{
  "n_layer": 12,
  "d_model": 128,
  "n_experts": 8,
  "experts_per_token": 2,
  "d_expert": 96,
  "d_shared_expert": 128,
  "activation": "swiglu",
  "moe_layers": [0, 1, 2, 3, 4, 5, 6, 7, 8, 9, 10, 11],
  "router_score": "sigmoid",
  "normalize_top_k": true,
  "routed_scale": 1.5,
  "balance_loss": 0.0115,
  "balance_bias": false,
  "router_bias": true,
  "shared_expert_gate": true,
  "init_std_router": 0.0213,
  "lr_router": 0.000815,
  "n_head": 4,
  "n_kv_head": 4,
  "head_dim": 32,
  "vocab_size": 7588,
  "norm": "rmsnorm",
  "norm_place": "pre",
  "norm_eps": 1e-05,
  "positions": "rope",
  "rope_base": 10000.0,
  "rope_fraction": 1.0,
  "qk_norm": false,
  "attn_scale": 0.177,
  "tie_embeddings": false,
  "parallel_block": false,
  "extras": ["capped logits"],
  "init": "normal",
  "init_std_qkv": 0.0422,
  "init_std_o": 0.0086,
  "init_std_up": 0.0422,
  "init_std_down": 0.00544,
  "optimizer": "soap_variant",
  "lr": 0.00619,
  "beta1": 0.95,
  "beta2": 0.95,
  "weight_decay": 0.057,
  "lr_head": 0.0107,
  "grad_clip": 2.0,
  "warmup_steps": 200,
  "schedule": "wsd",
  "decay_fraction": 0.731,
  "decay_shape": "sqrt",
  "final_lr_fraction": 0.05,
  "batch_tokens": [65536, 131072, 262144],
  "seq_len": 256,
  "doc_mask": true,
  "train_tokens": 727600000,
  "steps": 5353,
  "dataset": "wikipedia_en"
}
Below are experts of layer 2 (counted from 0) of a mixture-of-experts language model. Rows are named router (the router's row for the expert), gate (a neuron's input weights, with its number), up (a neuron's input weights, with its number) and show model dimensions 0-127. Each number is 128 + 32 x the weight over its row's rms, rounded and kept within 0 to 255. Numbers have three digits each.
After each expert's rows: "mostly gets" lists some tokens that are sent to it at least half of the time; "gets" lists some tokens that make up at least twice as much of what it gets as of all text. This comes from a sample of Wikipedia text that the model never trained on. Tokens count by the router's weight.

# expert 4
router:154117156137101078075043099112142136085090103143152145119134136115068100212119134122160153170146150146054115142146148122127091134092100095154153089099139151171135113117155114134128105081160117117122151175169108105072157169154054143151205136080126128172175112130134129083125130155155154116093098088175121143128048145105129138159170123127093090082174135153141142119079172074084139113090
gate0:158177112158108138135117112099175150095147148111133184143171138114067124184119094155121163101149137154157134076171140089162128150138137069152115083122080174174098152101150100163162140075103150053144129107142051114088171172086104118114105133123115151149122178147164154096106081106157132106123154063071082132137119158167077111155128121122138091114182098186130070119093178086092098095135
up0:049131109149090155088120120107120167108129113153199107134087173122162095146170097154176131114095170098088162108155122114166189157138159127142067114108114147176112105105144123166107161155162147153155064148137148125175105098118204131190112133066129076176129155151159093147101195177117134135150158147161138133135106160092145109200120105118171152146098166085130089147150162171139184167118
gate1:157107135145039089086116139157143127114113091139105158082127132112106114152121155103196130090140112126131143071158150151111153209122107133128115135096104098129151143135133130133138133126177104115116151090155066136111083150191089089021088143213120114149119136111122141119106110107111150154147107106208120147156077150137157135100132184192188132081142186159150098097137082117115169076125
up1:198078161152144089053117138129164152098109159148125133169124143088136134124117152079144160203179099129126091103192134106150143163142122085162122110087096115057173167163120110145111079113114102093071100088164099110085118128118147152138175163134128148154128109144098120154152146071155122172119045131125133180144119149133120148132171156140153210071128156144103122115151147137039173133147
gate2:096117107126113152164116171085172127058094093167121155112212150157101140121140152162137185113176101117139143131149160099132160130102132075074124097044163195136092077128119094111095077096093117154136096123113113086161114119159137110160171145132139133169180157119137110159199100158094107109179123177178121155116095075153132184111193158154165176130126157116095170139121118099158113153149
up2:094131073097155132083103110139182150173124138078078115134155131126113160133110177164091095110119160101161111146107120179088093129152114161122126094132124103155036101193117116083143158174100088060140125112140154152098120113125084068099109145143124080084157144106142160184151085137155181194063113117108128175121117140126115135076112096132105205071130094147171082122111091163143143151153
gate3:183084125121089105120139072085112171094066127142077134089124111112108148108065135126162069100104133137100136195169128168076090109124124097139093184110122124170131180158149171117127143157154158117135125161154093141156118086147127101189093119131122110095120159119169171115103169171147117147102163122144117195103111094126134151152071098076148168109138191153178069170171166173129162165072
up3:128115167101109133120158119126102149069081093138126143062072125141163117174171139150128104130096132138158157085169071146129122141118132058148136137178160151183176166112092172085091150109115101121136192167142093072097114177059103165187074133177126107144106152137116186196172073179146166105102122160108147105103158138100136118129162139080118123125073142178147124152130125146137101149180
mostly gets: "-", ".", ".\n\n", " in", "|", "==\n"
gets: ".", "-", " in", "|", " ", "1"

# expert 2
router:083124159149104036175098119110149087156110107100166131071090118102127173148141181138122198108101105138082121129160119161133116124093090085044103122109089134182153188133181146093115113152126177140167113186065092135145149113122135096064138196157081131107158128149058117176107097186161115160095086075089083131121117127089120112110119150138106140151147129110113123117140162139128160141115
gate0:080086076155060107152157118099127183136131150146110111118109147122119140152166105070155103150141095122174144180180197141153137146068129098158043084126123155177101159141139175122149143130105116090161105098101106151125142082167184137144108131106188119158103111067087137103073183130119130186156183145150112149123108108157101190141085099140117154123103158133106087090163192140173143160124
up0:112158114128118112215110165113145146130135096108130140144142178114137109118154110128135174155126094107173130065145183140138127114180088108072113096124134148212136129106129138103107074150122116126085155192086059149059068184139152090115117187112152149079112119080028139145119126150124160145089123147108128112093197152127138135142119101113139153107166134156075065111157136163112113118071
gate1:220154109094054127108073187137182155116145164104066121143104106130157149180098146078165136156115153136136142084115157127169117182049141115138128100174070063114150175157057101087126145172179129132131113093083155131169169061145087147115129140174128179121154108136098133151082148141099120110142097128129141151127103133151161116099168163124135100145121101099129081113133127159124132138061
up1:140146172118101146133080121165208087131149064138154119120152153093177090130118127112077109087133058120178095105097137116108105114097155122136091043150098113116115147118090155127160164176087194099140101118132128151143170116143081166174135080186155109125170152138108107119172099070155154136128168105167117135143177132160156152129122140191142149105212125087137097085130169172165121161084
gate2:143127121142122123075103115177119108186158106108185112137120103056078101190071168130154114072186146143112112099121127164107068137087099132094172112127102119158154129141186111142056108147152137149172129124093087131175135108129077120188135197155145063114135133138124121100130108114097126138100111161129138168154117146199123204149130088115183118110121167135113044126103185085155130125121
up2:119142133176126125105138133086109168163128163162145127162127163122119156109146095121154069197152083125039117144130168194109105169155126122171163091156125157105137166145128119125169151053122123116151087138166202197128108178108054161127166129107080123135107186133121146122112151154123106081172059106152136128070138152146122160092105096141118108144141137047069173120115158131098103151141
gate3:117131103110078128099182105144142109077097141113101105102154110171129150160142137117079063110097147115173182132151188051052112189059126087098122154137178124167085119104102078120124106152088116112150152106183173113179107066068140130120085098132131123118175197155150148062136118123176102106114180124106123145122089116098136134122095142115129130154132137127179171063144122129141112124081
up3:099121169153049121103084144153137165116078116157146091193099118063073113122157113105155091081137146146129111172168133134158128109153114070163098128092105166146093075087091176088130097147136129115142171135145108100099101176131110069168110207084151132189129123109112143131101085097096106135159156199073184151118140205152108112124148168114167147090115117174131117112139101125114098084136
mostly gets: "0", "9", " century", "′", "5", "idae"
gets: "0", "9", "5", "8", "2", "1"

# expert 7
router:082095083153154118117122157117137130126164200172099179163168174124113158131254146129089149127171144161111108168123091100100123145090065118140068135123144127090116157145146183141150156148096123133134121058143074127101138194162107119153089120142134106115091146168105095113103134178093120124141086101119146126129192131146107095164186166148122129122129169134112126110116134124143075031087
gate13:179119114151100150132167115095121139104157125078200070163166153103136135144179139116134139123185140119150141138125077069155093147057146113159161103088149144101157136119104144119091119135115134126086126146083100145103115194072107118071080065125080155146109075116130134137123085130089200123047126159182163154118106194164134102085119149117084091119160140142155131166156159130066141093093
up13:150091127115130113162116135154103115132132103150123058094088129085150165143159128109201121178169134114124137173107159136135105119107135139156086145084141145073122132101096079127164155125180091163122150119151177150212165126129117119134151133115114124114163173184166069092140155109155145072173132174128055092109079035104108123063103118121109075114135083170113136087113109047115108123152
gate14:169159142153193143163095149102106093115113133126116160197084079121151148126123170168063120174133113091101187112166099125148150066127150145157067071102137136145115104132108158159117153083059158185156074146190120175083128156113142126140096141126123180126119143147093143137156104155080097067094160141120104165120107074101164090148136070111067166139130148156143071118146091082115120117149
up14:194184160098068119112119133165155124087145109110129111116116111131074144097130156133141092078113133143203113147138181142071197174123083129129186085123127149127125132138136140090141129171162101154149116154136143056180142149150098100122140123089106163170110136084145092180117121150171096091135161062188166106130189091111111159080067132138095092068127147174141186120089109137149156100136
gate15:108084114123106094165130110149139135120094151117145180101111161111129099104125135124109133083185159157085142107053168143129130190138103093142118157156119121180115181099098108119130127100144181180118095114201160144079122161140135138075178160147197085184084115164072152141128069126145085114120120132156121076167094151144150100151149137121113063185125216121140072107164164101100098093133
up15:150107097177129124085117056152102179134139095101118114169111143092135170176120126104193146105062158077130089063132138105156095112150177120133098173107145146100159078082167104120153102121090151072155158139138161088141114115122106173116125146100104117112154157110114191108178199106113097161094175121132134131090164161185054133101164131184106192176126097103091107118120150167137142156152
gate16:085095132139130114140109156146198137161115084192205136083130129128129116185128135072134131103141159143103129146154197102116190106086195171121106127158140157148124163123153100110127106224146097115134059135094130128180131133098135086157134102167191060167166149127144161151085112137101172115151181161167080135170162139130110098143120090120144098134091129142173111125100103050116140110126
up16:126115114118149129126113161177127141112106145089132210108129075091070156097146117114134120144146092125106095109138130161109121112167110119104119118139113108083119119186145111204152137117092131112089145168129101146115231148118128167122196125128099134163132161133106104127181134055111123147156147155145146174081037182083230132153154080145109198126177088135144098115142133122136139172149
mostly gets: " (", " |", "|", "\n", ".\n\n", ":"
gets: " |", " (", "\n", ":", " |\n", ";"

# expert 0
router:181105129152098107107125157107099099169175148152098116145227126114163090168073082146089138121158130090111107122154133118118079144116110102140109121096136138118098157097161184070091072146127130143118150139172122171188148107132113056152168141173162099155159115085102121116127165138117059163141157116054112110087076122043184101180102140165093126119143105110143119102132149139165147078091
gate0:148143138187074165176076131115075142155064163121058162135200147129125153096133175141118106122138181121133184089141094112186149100122115085132093133128138149140121162089097120104124127138085100093119153138183092134062151147162143120191096062156181134106192176104081160110101153129071121148061149133135149145146102133121188120145113133101069155159116103137088095132166154118103164119128
up0:066171143100132158169100106073119144157087127136103142153137110184080175116136151145162103112058134132145165102119165150145158130140144173097074139206135140163145136081124114125219101103172134145054114122093143138118136092146093184103141178160148126138112100139086153191171171166110117162126103104171124157119127092090079062087171091123117083149150133126101166113134102103093130105185
gate1:214129132123130169150075138177145123185176108159153087079132177100159145152158123165149091091089131118131118161184113128126134110100079143137119092139179147155139172093119097106104038096192116154129121115109143133102147160116128108157180118134138161094087139148128089134184164139074127183126166207131166113121114188127112124072079110157089146134198124122133139151149195133157156114161
up1:128155187153115131141157116113152112111151113072172109145151149102120138068099092142111177026156186186107106128154117111093088064096116130135089170169143195114097163163084131053176123102069113112137139085122144126138111119146168084155107123136136096160078129173166174110129144099110177146125104147096152151140130107174101084043127128154101092173148114188116149153120108129119090131108
gate2:149102122087201098077144144126131157157107152108096135133146170131160132101182128142112096190172149149085147127123164143118113106151129122170133129100074092053106112146196094127042111162121083159072126118087155175123120133151098097150119189081123105103138090124072161147133108141193141104108114103130118153177145114176168077117077173127096092142118182187152142126154189165116101095140
up2:134125149120141130091180112064153161127124155141094143097125104200089151153109114090103210100164158107150115169097130125163130028119132160115142148121067173102095170083134114114158153105162161157088143157169132118153098133110187133121137110112171140137154103115151078152077173130128176108117188121138127067127166109092106033127093088095130129108087121165168115161098097108110130170180
gate3:151123147086153098136117118157191170152069137181181137182099104166096151179186143161112089128103108156135084111115162109159144151120143124149097118128130087142095066139154195037173151114172116128170093111161099094178163081121123134144128146124105148138124117117118088128133177165121060134117167117071159136146137114128143121082138092111079190207166088153106095108110162189130132112114
up3:060126121099154166119136170125124088152142126148118113186181113138196126155097041125101102130175152130163147126160119053164147113075151102086136113165110143065104125170146177176140060158121093129064151104121151099106137156120139142127131173166141099142110119181132104131101111135137101129177152131168130170117114180107136153169153129133082083147142103140139067109172178105194138160202
mostly gets: " of", " the", " by", " and", " with", ","
gets: " the", ",", " of", " and", " to", " a"

# expert 5
router:126110137182116134084090204022103169147125107164090160152125124097115120178124116137154186163158133118118119129122081072097110122057109158142122133115144152118119112082174124112087102115123185111126129145140111134092107151113124147111100118152140154167127085078143120105198091157126133121175118153143155063092140053114092118085140064182137187114162164185138099112128122121148202108160
gate0:151126126150092127070169187068116109115115135105099127075131173102160101189095144134071117113119090072128134115169129126139185172133082136131131152122135201117116125169140166147076121124148137069123155108178131100044107093107111137112136128187110110131154064106147077186163098107152109104055087127095130152132092176158147138137161106190154173117143185117091130085122139141176166106145
up0:141119088132130109099087099206182130100154102161128099125091159171140116163112085175163132162104135127104130089052132099121128120070116188165101088164140092150131140070065093130135136131105081057113152157158111078148151110114118162083121095141100128083136079089083084102159073105130112108121116110155105112149126092170161128154110164095200127127105115106087119065154150123206095119164
gate1:165150142130091192138104146088122177119090105087086185119100147165073166169134140177123146133182115124097126081102096122042124157078122139141117035135149170074098118135108116121139141113126087114135207118116195138123143165128164146178099131133142150129109072173132091087095160150072112108123136149152126121088126131139148147148134089132119170135155107089069094078102191112079174117160
up1:110156048113171143086075185154111142086162096152050136128154138124095118144107075098097174093118136140117140100122157075115070136155095130069120150127150118090166121140123111126099117150109197094123089137152138127062097173109154103082138163169135162101148096166153171162112132104163099162065121103138076110102093149139157175161125101151087110127103139154097178139129145133123116039195
gate2:141119106112093088155141178141165115110113109117158184149118162135144137106126111122121194145176165129122112159126056104129076133067097069142151097124119147135123107114087146142126118105095138131100160101106126111179105108073075137115201108146135149163106118089162142074154077163179104187139097186088146086116135071129138157106100112163174145072132185171085034144082150136103117084139
up2:145143101103121112128103190129115120103108134087136197147077093097087162078145165135152117125100094151085162064114124136153132143089185109156076122102112095125184095166159114030089172161133117147159131114138088144111079103115107134094135159170155086083106188126141176163151174111094100112124173133121074072092161065160137160089135138182131145121146118090184104109097137171167131125149
gate3:142103151199105121115073175098153141115139086188151172157120115152104159136178103152115167148152147183158174134125129057157129158116113105123114165145091161072157151132116182151102051091123144151105183182137145162131084135090183208156067110134085179135113108106151118160113113151161143182116126122141113053147143073098118128107112136092106113085162094124103078142143137082093097121122
up3:201131110159082130149136160164203161108152147066141163125164108125131090092130059144138135095142120109094162145172175135116070084173144114161083098080084163115110112113168093112141154145153045210138137174127125153145175145158106152077089089053128074078130141080070126112124145149084138161123148116102145136111104106116123125119125126156149121132106118158096128055167128154170138127118
mostly gets: " ", "ated", "ment", "ation", " up", "ction"
gets: " ", "1", "2", "ing", "ed", "s"